Weights of a small mixture-of-experts language model, trained from scratch on English Wikipedia.
Size: 9 layers, width 192.
Experts: 64 experts in each of 9 layers, 64 clamped SwiGLU neurons an expert, 2 picks a token, a sigmoid router, a shared expert of 64 neurons.
Training: a variant of Muon for the experts, 303M tokens.
Below are experts of layer 4 (counted from 0) of a mixture-of-experts language model. Rows are named gate (a neuron's input weights, with its number), up (a neuron's input weights, with its number) and show model dimensions 0-191. Each number is 128 + 32 x the weight over its row's rms, rounded and kept within 0 to 255. Numbers have three digits each.
Before each expert's rows: a language model's description of what the expert responds to. This comes from a sample of Wikipedia text that the model never trained on.

# expert 55
It responds to: Paragraph line breaks. Line breaks ending a sentence or title before a new paragraph, section heading (== Events ==) or list item.
gate0:108094132149124104098130107109133095121112136119149143128192166148122162137099125100105125152086114150169145069141087160150061064115206090170137100113151135132150118177128125104096126117153113142146109164152117153106148139124114094088124089108148081112103096144131166101125164116158110155053089091123152101071154199088112123052185152113149210134147185149160142123069151148151086107158147131196204128181083155111091113118172143160185113102075132103106158157122121205146141081115116110149120095085163113103110110126103108080162172104172147062147141130095114119159073104099142193
up0:137170131137096157068158106119078167096136176086186119129093120022119137152146126150128120054135188115098078153159129109152120124098085155099078147116156124133133090136150082166135117107092045154171101071143085083122126149102138100097120111181141169183152219148098089145115158123107154154160153115144076168157163115193129129189117135146083178136120124148105125111129109126077173153053162129173117129137136118095179138139118113109133084158151102064074173122161098178135182162079104146122157126172160140110116123128155143152179138146073121105115130126130137097131134165124065134

# expert 13
It responds to: Hyphens and slashes. Hyphens, dashes and slashes inside compounds and names (Scooby-Doo, al-Dahhak, mini-mills, R&B/Hip-Hop) and as list bullets in infoboxes.
gate0:135181116132169139140132130128158176140086098138087121112143095140114144157101062117123152096177129174173115098119147177178136162123131147113114078148166110082121171145146091145093154108104106145121126145151126139121159192117142167201125097115051116139182112091151083146140120139125229137104085080051153173178080101100131127120092169098080119112140074155173120112145063161150087110117135118095110124132110067142173133112131141136082133125165134147148130180115184147137072144081126127125155136118122124071140186114179071082146114074100118095132217129089053148126092121141082133
up0:127128093119102180124175181100161149078039115064058183171140125123075177140149116061176106174158158120101129168086144196130173130175117182147109135150183147126110138166135168168143118121144173094154101116150127117112155129118125101107140087107076148165121109057150115126139072131110130100136094099107085124128127121106112088114139170101119113127202113127125173053154164153131120117136120186112073121114136121131128138139081121153113158152103083147119115075223126136103137162101091129069077118083151188133133180118148134148166083074099142145146174123112163098120107106090170160

# expert 9
It responds to: Place-name first words. Capitalized first words of multiword proper names, mostly places and institutions, such as South (Carolina), United (States), New, National, State.
gate0:166090229101121160160111147157169119111161187076079155154085137123174101114150195149186151164128116066161098103127112156135093152136102169082076216159147111102131138109091171121186223075099115188100146118141134124094157127130119103131043149125130168163168117096085082110113151124133185123127121095117160125150137119133121102107140178083144124114150098158082136094151166093106092086130106148141111086096106141117109152111093149167115191135122138133130159154156173156104130186164120149140091091100060147107177152168090093098072129112113108093106110094100147137163111151120129125
up0:097163174045126167097166138114143126158153132117156137156107115159074121200150155128129172116118149152129122078146104115139083118168054221173083128153135103145096113126155123179110148142147164113128109136107132108120125091163121159157173151112131162128105218055101134124091097140140049135201072097138134105142171130156110126113168139146146116122164130154137113125123155122123059166125148165123123065090152221119103116128150153124140124141178102092142100134155096051126103060143111154089120118176096159093098078145093146127094129105094130079126100131183151044113151135120102156

# expert 47
It responds to: Government and rank titles. Nouns for offices, ranks and institutions, such as General in Attorney General, government, Minister, Council, House, admiral.
gate0:065169160044127071121212141062116080133135163125136149139129106129082129107180071100133132127152087140120124123133103152135058106176136116074116199089163140129147087151143125175104110198171169179129117146136140081099164115154152153089123105113117135125123140109053148140134099102139122083117056144096069152120132143123092154169139083139135118164142218135115092077139169097139159175137119097146147100167124072072064133110088139098170111073148152068140134137119139136145158120160100160116140054148110092118141175114168141137117142156163115183108119121113109194161149131108147138
up0:139100118189135150103179071141162093161095172164096057150135139137119121108091154119178109119150165122123154117106074130135111073135124141141080119119160103139155151114074102069140171091092194117191185112083131124082146146095122114162088127097176191131102148163118147124109135067121092207103151140171175103135209096141149059122118060128141142103096162093126122137149111084170075198165134167137127061103122120115111143081096075137112121122183160101139143106146125147109103144142156081098136172086166104116105143126110103135188168131103132081119184170136148129094119168072124137

# expert 61
It responds to: Main event verbs. Main verbs and participles after a subject or auxiliary in biographies and events: was held, moved, served, announced, took.
gate0:075187153126141241095116130087107157104154113168110094111170103107153137139110173128119153106123152091054128134100138141102145104157176115140119144107066136147103094161129140135100143238148092156126106082128141120147157141081174130114106147135113089137195148148088167121125060164117197136143111160101094160121116179023184107120109095061101077126118087155093151099110107126102105141093109110166139177123111107141147129080142153130153119110145088111081114155120151164089179128156160151092124127072091104094103130118121126146129161152139182123115157207123107161191114083128131158
up0:150111133157106108166107109080121123138182142104128150126113157165164114142110139151143122134166145120191097133137069101148129166132184104124081088103182159088114115128158110097114060084097102112107133151096138121136143168124141131093114087093181113095166163074123151124144070099105088148128084192144137145166088110054066130112072152152151084178161115177169148111137085159145072126168051140136184181137101171138124088127151169140100137160068117083212074111161103163154101064111111136193123081143145107123121118146125154087142132119114069095133091162135101200163127136150131084

# expert 54
It responds to: Subject pronouns. Subject pronouns and relative words opening a clause after a period or comma, such as It, he, she, which, who.
gate2:113193160125131110175125112090163094092120174139169158110169084149079149135061090088123144078145173142145102093133085148118127097116087109146176143129099117102086145131086097134143178128128105087165150110131125142175110132167170108160124153098148113156121136112106074113159114117109087175116132115149097165156111145104185130164120106159066149108101145145174124171131153111152184148149184110018149161225126130110135105100097163091189117094124125134159126142097168101090132109071116106101160145142163100104162144128064085185118124111100123145205122078138024121124137115096071134
up2:101154152126085172135158117134169101123169142127112128178090095164147138139084164101063097091187161115161134113124138133164074124136161129157202081062147116161136087075098110112144134102152167167039092125137139073121130123092128068137100118142153105108042134104115147136073125131118165151103187126144151219114127211165121127155185093126138071138115143102103104128114180122118093136101157142106133156105090111159169094157123109151172130105099182103121111128071149128103133141101133175122160119100124109138156144182132250116114157117073092145129149190110120122136121117083105147

# expert 35
It responds to: Infinitive to, modals. Function words in prose linking to a following verb, mostly infinitive "to", plus not, can, would, may, into, until.
gate0:164121158156116109100069143142139123087116126191158114129164101082118135126042103121110137147113090109115135128160129139098114087103121117158117145146179151131115066124154096105140145218090114129174072131108132139060134097146111127166153101052170120123163115087179145093161088157123108072117138128168151109070135166119116074145134191134201117158185199226086102130106172078142168157100153128056108161146164156154083153134108116153142148130144137111157155142097058094137125139166073091121088114194141147136131129117111094110107102080139125139117148124154164149124127071135182167
up0:110119157119138121131111118100105112103111128128123168107148124146169107155164128091141121166119141163127129156141141115155125139119138135164106121134145142010133090117141089071152124098120150110172107063153176112078125120161109142078094152122066160107131154086139141167101141107140108074164178167206154125143152138171117089096158136060083067097166137108147188178154179097159117132142133108119115113117062144090135149094145142115135152132187222154151097102148147127150125053095181146093126125081075155119156167106180099140169108091138094126123073156159133222071179160121106095

# expert 17
It responds to: Dashes and career verbs. Dashes in track listings and table cells, e.g. before song durations, plus biography verbs like played, born, released, signed.
gate0:145123164119139125100100141123094089148071173110144175090193120129078104153086100085162113122102099069123133128129146100129145100106161160067155127101142197082174134095123143085107069107183124145091088148060127196123146137126165115148082091086176133197091121088149184159143130122090097122110137109063122170168107101053139102215145090114141179149194127150093130062145115102154138151159132155130118064179120166194120134116093142186109160119154104118095119118122149152102091129144165119160145135169125156131192110098159100136182167120133106110140102175121092138170109142157134104
up0:108138065125127161058121113134169178104062176099151092112115082085115149146179095070158143150155092106210094095116101138133183156114148140096103172174181135176137131153126101113117067158112103122105098129166153145174177177099176099080086117104117122172123179122121176151073142101130123165170144084117086115180168108185103097107199110154124138109123132183085141112134099165114148098132091131137133145131104090197139177119112156117110154141142136099123087138099159165142077108116082091163093129201138145105181102142089077105081103117153142132127149139100130038122091136123148128

# expert 63
It responds to: European surname endings. Final pieces of surnames and place names, often Slavic, Germanic or Hungarian, e.g. -ović, -berg, -mann, Bermúdez, Székesfehérvár.
gate0:180099077156154143178073082125141122139081126175127151181140125134087158121103159092136076105147214122175170120100141148167054101110069179121101143167115185096176185131076169128156124130044149130129120070164104139057096106135129118130140117155105113131135140157145142182069113157187182152149182136117116148108156161131119128148107120114099151136182153179073126052083127167166128125106081110105132140099072102074108133128105107128147145097116124123124069157141169135065140107089120134107101161105149188145142102123097171149085144184092147080100158136125128082147119152115125153
up0:142100144165122161157083100151146134114077125121153100084137101081130099173147137141090108127096062118099141148132153062143109104153107081142102146152091097114136145158145134111194106160070163101080159141122188165108134169173148084112165119152119108121135150151172106173094064137168197090206133128143081134049111182097114141150126122189104175116141122143065122091139148132229102187114124104129106079139187118138074174130121152136140153107149099138104090127154135174139153181120107078133136116131169171187136136096161135131142127103054098096088102153116057119086135100149129148

# expert 4
It responds to: Quantity and partitive words. Mostly "of" after nouns like number, type, list, part, plus quantifiers such as other, many, various, several, all.
gate0:133108114142122071100187140131158154102166122133174066131157119151105174159114156111110147168121076133152070091169193117096080125150168096134047123116159175153118139118105058143106123103151111153110169166165089116094151160132153136190204066130145104086180113132135186151105082134103108159107108097138140177060114146164151164162124137127142094124118130117079193132080107100163119182153136128117091085140137127151129156166101079043158123185119171162117171132131185120133154122083162145111141128118087118099159164107140115098145149134131132168076158051093060130083125159122128102
up0:130052093106054187163168195047101189152118117122113148113123168111197124129186145097146171115125141179054133170135153131092140152102143130112171119149136126132114127168123167083106172088192142105154113108113108108140168091068065089120179202132136135155192157159130134129130100160059137103120121152152136135145143123146104138116123149199111098124138130088130146165131183091100115116121093148209144111158116081125110120155116135185104119149110128095152132158091131067136111142082123085219109097119141096142142108151136100119086145101151115122150167137108107078064119104073139116

# expert 12
It responds to: Sports competition nouns. Nouns naming competitions and time spans in sports and election articles, such as season, League, Cup, career, round, election.
gate7:134138118186156167137104126125090090180109111110130165152078097115041066114123139128098159133132107220174071083088142216167150189124174174151068120133136135060107120162159113125087163155129120102130117113186158119121158114100105150140123153094184089099092145064136111147120090179143139125097108127152086196145130115121120104101134091121147133153151142103110118136170143135121116128092104087075106148147060105152103129127205126093209192172169107125147117142118093117173110176154132106170114138155099145175140109103129173100126142093050143103155112136125124108100078127088137166
up7:083121133154073179167148117129061163135133041215174114145153118142215091113086118105094124150091138106119056160112098152137103078123146138091167115105121143128163143097197113109136146182164155095127161171176082119137164154063170127129151199116144136133129135152105116098159084133103120120110127146157104112136190119124132067109202142190118128121159125127121105142184173149122144139088145115172072138115174082142126126134090058150127048180168134107121151119094119136141093084122120122141139076123172121139118147095140141063143115125109146132131143087049146132150089129164144085

# expert 20
It responds to: Pronoun subjects before verbs. Subject pronouns and demonstratives before is/was/are, especially there, it, he, they, which, this, as in "Today there are".
gate2:107126081148107185103161118121158174060135100129123090088158114149135142144171170155125125129160118099170090149104116108155110098149117083173128130094147137077156123126109057155100081122142116162150110064113096125122080094092113116117114073151147095120228153111125196111136105173111181156089104055147136135199180135113164140117165109161071128148139141151049175055141131107141115168188128156106124089142080149141134154121142163127179150123077106110168159135113162153115101100082199096132166184103129139155153107160102157104129117126111081125099124213084096126165164145112154106
up2:015143138181124157152140161098075148142079176166123196140127138134070189096095094130119078123122112135111088108165146116066126102166110146139137198149146177134121151152131130116078075152128153105123136075126216118127152138142185122118165164132128125175177103120094133144115090075147045175125124146154108152090151112081221157117150172115103108100065128148135143147143106101065146143161165135116068166123128125156143164109093143078158144151079114111121124098114119111113141111175134096089185111151117096123126144144157136185127149074174110124088113110139142166140161095091137075

# expert 46
It responds to: Wiki markup line starts. Markup at line start: table pipes, list dashes, heading equals signs, and labels like See also, Binomial name, Born.
gate0:136153155104156119191122189151200189139155125117178151147152095114120168129105114122144143093110119105109136076126133118103094136097130097211099156161074107093141148074166066190074124150164108109072102119176169084126093161111158201125123177086101181170123123098098098071089108166076140115138186126132116066161123136152121123121162122150137172132125117159088102125115107174122100098119127105098182132135093161157084129167127130108113103124122076172088114108130139157126189127152077151088141142115089015155100104136192099173161103122130108140123185192099130130158121127119119123
up0:111116146115167154160139113091091127130175124121201141095169141146145116120107082132120145114069085077103170099108127144172057101097144149165105146175172105121103160205188113074148092131121115231097109130150141143094115145195137152127136138101083117109140173052158118094084125135128115141080097179134090131092171148134165113126179147151128073084132137134077147097157070142156133113159131146144108150154118180131181158116136083109102106101093146142122118149175186135122124073129140130103150088141217149164104097118114124106114062121086149103094115144085165134205163171108125074

# expert 30
It responds to: Possessives and pronoun determiners. The possessive s after an apostrophe and possessive pronouns before nouns, such as King's, his, her, their, its.
gate0:108154176163148170151163104146092183147123112167129144155138061107152132141071110079166094130170079159140098111176135169097111114085097131125128146077114182119086079160097116139162124067160116152154095120140171157087077109143189106199040183053119127146116110121153110170138121160140166173161116162100161181093180128112094120176167107153126126087087147154141150135103108067153111095133102150124128174161112183116187074090155137090105140124143112102124097080221136152161074119119068118070097108138112151143117126166142153111144145142166101100120119156109153147134093168143119105
up0:136139166151141120125097109159098096175126100110098105144110143059117123152142127187094089074098119077206084147103119141149107072162155111128120183200113181112131152028114114168072081141144204098076205177087122125154156135129129151100125111129153122099142188135205083143159135127158137103189072121117145106155109145133110131140136114075128096127170161150143122131099134127112156165113103111119144100172097081146138115168119159122077165118103115108111108156096143174151106133134129143120138068110075120090180130153146153102115077119027110179125151142114068135167178160119144129

# expert 37
It responds to: Mid-word name fragments. Middle and end pieces of split rare words and proper names: Diff-ic-ult, Polit-echn-ika, Exper-ian, Omic-ron.
gate2:152127113097124163130112063148205092107205139106127083166102166139132085158097163156175154103153147137106078103104118154065123060098172104185083154129147128096141100143099140146125134119094168162135099137131139135133125104105151102117153136132141140148118140141175191082103167170088106114157080125148140136131135151145139126149119095155082112138132111144132141134194121146142161162136094103008094155146173106156143095090140177056142172129076136086162166106122152119122096119184108136108059133114162119198213179092174122115107182110101083102127162093114119144166114113083168078
up2:145123132107172072119086057152165185121100120127133127134235174196106128189139141145144122215128123122087139145108092106122122103131099102103143145100111118128113130141008154136107159158182124118086163145154157135146117180141087105102090217160128111093123165088144134161116100094159171114104116162105125156104120070138118119137144114126111138109072113172140176126126144153173187097114105126132165086199129128146156161124161145131081137089141129085079150133085054132154128140139143111192134157080135105119158128135185084131160128072106073139112155090095130101081151155120124094

# expert 48
It responds to: Space before numbers. A lone space token that comes right before a number, usually after a pipe or colon in tables and stat lines.
gate0:183092125101096132158118123154121113073116156128144069109104136058120083153089110089121150172115139161178098139182159096168106112112155102119155134162099164137190175135118140100134131200091184111109157110153195159135105133134169136165165175134105126142170143115166105087136117095142136087064084175127117166119165163126120158169127153115089146176149113116133097099116154197143131074176128065074192076150149095071165126147091112088075167126139092100125091109094114157141078116084124092128134118126156113105196126199174093112139098096129068147104110141155094152090085133149078165
up0:173163123103078035170120122106129115104168154129077155153158161120146156124131177168146162179127085127109127118154122109050146134172100104143124085077115130102161122132157118168156096122156077093121081117145150079133140133125154119080141149084131138146186164159088159169074123130142057149077119135135088132118194099128152103125102146094114183148140133171140134111109116150134147092140167085104173115082109143154093147093179177101119145142134125103150120086145105172094169155166054111171061200132132195087149070174153140093134127133171125179125092167072106064142125086102089123

# expert 16
It responds to: Non-Latin byte pieces. Raw byte pieces of Chinese, Thai, Tamil and other non-Latin scripts, plus odd spaces and digits in such text.
gate3:109113116084148086136141095131120131138091117144162133060087191107187181163097146122087164099091104128097162124109127156126143104066140123149096174111110083124121112105186112125107108149128155180167115126143083107146189146184130143157094137069195085088168154161096157117148075152074131126138145115143078134084106197073114073135142094126184167093141140183165123106092145126115157177119163127113096138124132149118036159078169139138137093163104120154169142116121097113127089107103134118115222124184127117092090157151104102133125142131152100169124096108232130186114162106132153157
up3:161101117083114157123074146219108173146136098167120139194056193142111080135127160096168039120155105123153118103190179112152177163108075154130106060101139123120138151141149092143132179110187130145112094131154119132180076111128151110094125063125159155154164153104139164150072087104154106135183071179121181132094116118128109104127122073104089110133091144178115132130139123181106113124099116144105176087125116157072113089136122135112103148115137143107108065074143124142124195148124120172155177130086132137112136100153179097203115131094179102095110135103137107162127087178125102156

# expert 27
It responds to: Coordinating conjunctions. Conjunctions joining list items or clauses, mostly and, also or, but, while, though, including, as in "his wife and children".
gate0:143150124111139197153132124214191165152192104159068122125185062081144144118172168099097141167134093159146122123095096127159116175133136119124137080112146111084154162158116106114074146140105170102160120119162151105053159172155169118146140145109146100176113173161107137082153095101096094157097107149109086124102124121138169111095151133127089058158150168148105127129173162157081079158155126137127077084175090111094167132128137092092185082138186137127128152036115111112114113130128071138105100098127118093180158096111145160116121080125094121164085082141109118132198150174137129066
up0:186101101176070134145161106131091122153150125115104097075136183155067089093142150093128185171106132188110121104123084116058109156108164096130155135070137131089144152136110102161191119167164161149133177152126141143192082106138126179141207094088136145105150120123142179171160154062098069128104119093162166122111122154099153170144150175155124103136154145132144126077093119076171170097114181122074102163095102083108096074103077093163117150122153102155162112117128164102145121143106082177152154101109102107063148170193151138117143099117139130101123166202088101117151124122114083114

# expert 1
It responds to: Prepositions after nouns. Prepositions like for, in, of, against, during after nouns or verbs, especially in sports careers: appearances for, goal against.
gate0:189113164014138119164142120172103109125167177130147070101157085154086122120118117082164133102115154154141160112120198128123182130078214087167141133129171133176091112120128070133095129107155136133145117112145156090114091119139144086172183156111119111127047139156100096149134080142069164168174136155087157126141146156116137089105120128193172064124105134082167138130118121161077141144092129160200090144173143133081139157097138119122103111080101094103152135119133085148148132073129106112149101125105138214119189139115121111140161141136057120133152166118133100110146129196096171118
up0:134169105106096113132137101209153119186138136118110114156163104096130148085159108102161157114064130090128115056046164145067101124122150098145109104112131128162092123096163083145071143074107180130165123125139121136124162136182159129165177137176094061114094137177071108178087141107071175124137143107159146149152084171163090144122131163130188126147088117151093128111097148115078117154028131148139142151167151126177144179110152051141163075111151131087152191107122092132129160116110161143134121147097106122120145180095068122111142181146134138104162204141092123111103109122091161139

# expert 11
It responds to: Locative/agentive prepositions. Prepositions after verbs or nouns in prose, such as in, by, from, with, at, as in "degree from", "born in".
gate0:078235112046130168137119152145156147113077094164102045185118131106147155121099136143117124159178093128121099085130104138133147090090111134084123105100091119141158075149118161095212099139120155128127125122145149145148103152157148065103147063146140117125117148078090141090115116115131145106111114114126188110131181131084169152156131114176184136188201144108109170132100138094158118089109115102154119093187178109138062100111165151162108113092134102108142109185142101091098120118130085176136091108094177065163134131126104166082135109099114192172127097133121137133183133100064157157
up0:120164121123114127168161185106089133196180105140122132102126137143123165123111179143155125054103050087147099111133121156149195171159131219168117101082131186112108111104062124073123161111120141140146126116114078077161194147118094170124124106116099134124158107197119094103098132143174138128184139076103112100101139145155184104173084142112075113135123218163157095129106130132121057135076165098154096156164124115140106125103090155119057115169133120152135122076154150163156119120126169185122147101143100081123108133097123086093135106151177110126073151123069112105129118186138141167

# expert 23
It responds to: Place and nationality names. Country, city and nationality names or their second parts, such as States, York, British, Mexico in "New Mexico", Angeles.
gate0:024088125135094165110052102099116156115143111116095160116126116187162127116126110116179112119129111120127075116138184161155111135114159183151158139096114095116135126127101146151150139164119140150099161126120136159162062154173167120153163171086102192120216079110095133121147125141060119134178120093092066126108131096095158101076122133136097124139131154076131166166102097130113157075133089146141086113147105211070111160132092174149099120162149112107126100136191126099136095127105176131104117143148149163122125167074194097135144096136138131168140141112060153089033151180153133177
up0:151190137149128154153123112142152123138139115123134142144148083115081150125147136052212123126213132118059133114124128100106096113108132152142149129217143105130114102160135152111072135118086113167120100152101200093101148080180117137201141142144126154120111059152092088105170072104137165116125079112089118143118122153135134097133095082139192203125108182117092122050144150054135100198083125141118128174190121142128096097106116159186101122114169098120116118149131135110161172128140137093069155167151212090116127094100103147157072152125106125161114167165131114083143145125121108111

# expert 0
It responds to: Main verbs after subject. The main verb or auxiliary right after a sentence subject, mostly forms of be and have, such as was, is, had, became.
gate0:135135111187096129161119125159145082143125116132139113082139115131105157134111097117103070143144128111106127096152123138095094141133174132079080146106139155133128121093154148082183134165072119202071046203087097205120168138071133115123172078100154126140091163107150166140157171100183143141143133104148145188086088175167148154118156098117154141181157138151123146078135073114128116161126190103127176153120154128111094174125182067142224114088041108099153113128129164161108095143150115098116128105155163161126148087167107112095089124114120196113112060105153116110159142102153108096
up0:142177133109131174158148149112108094108127185102140069068084154064156144117138138137106144132138139125158122097166133112154144135068191122087108098122069116160151154092146177092139166089182151124121169141136163084091184081156114110165126154126143080082103115162164108076119140087132173127143131139110174160090150085081148154152081099093096161104160099102087090140142152116162115154128132129096151147145152180096130141156106152108078138100142134119077176126116175078083135110111118097143133114023139140104154131147187077144217105182166118160160082121104177122164081156183132188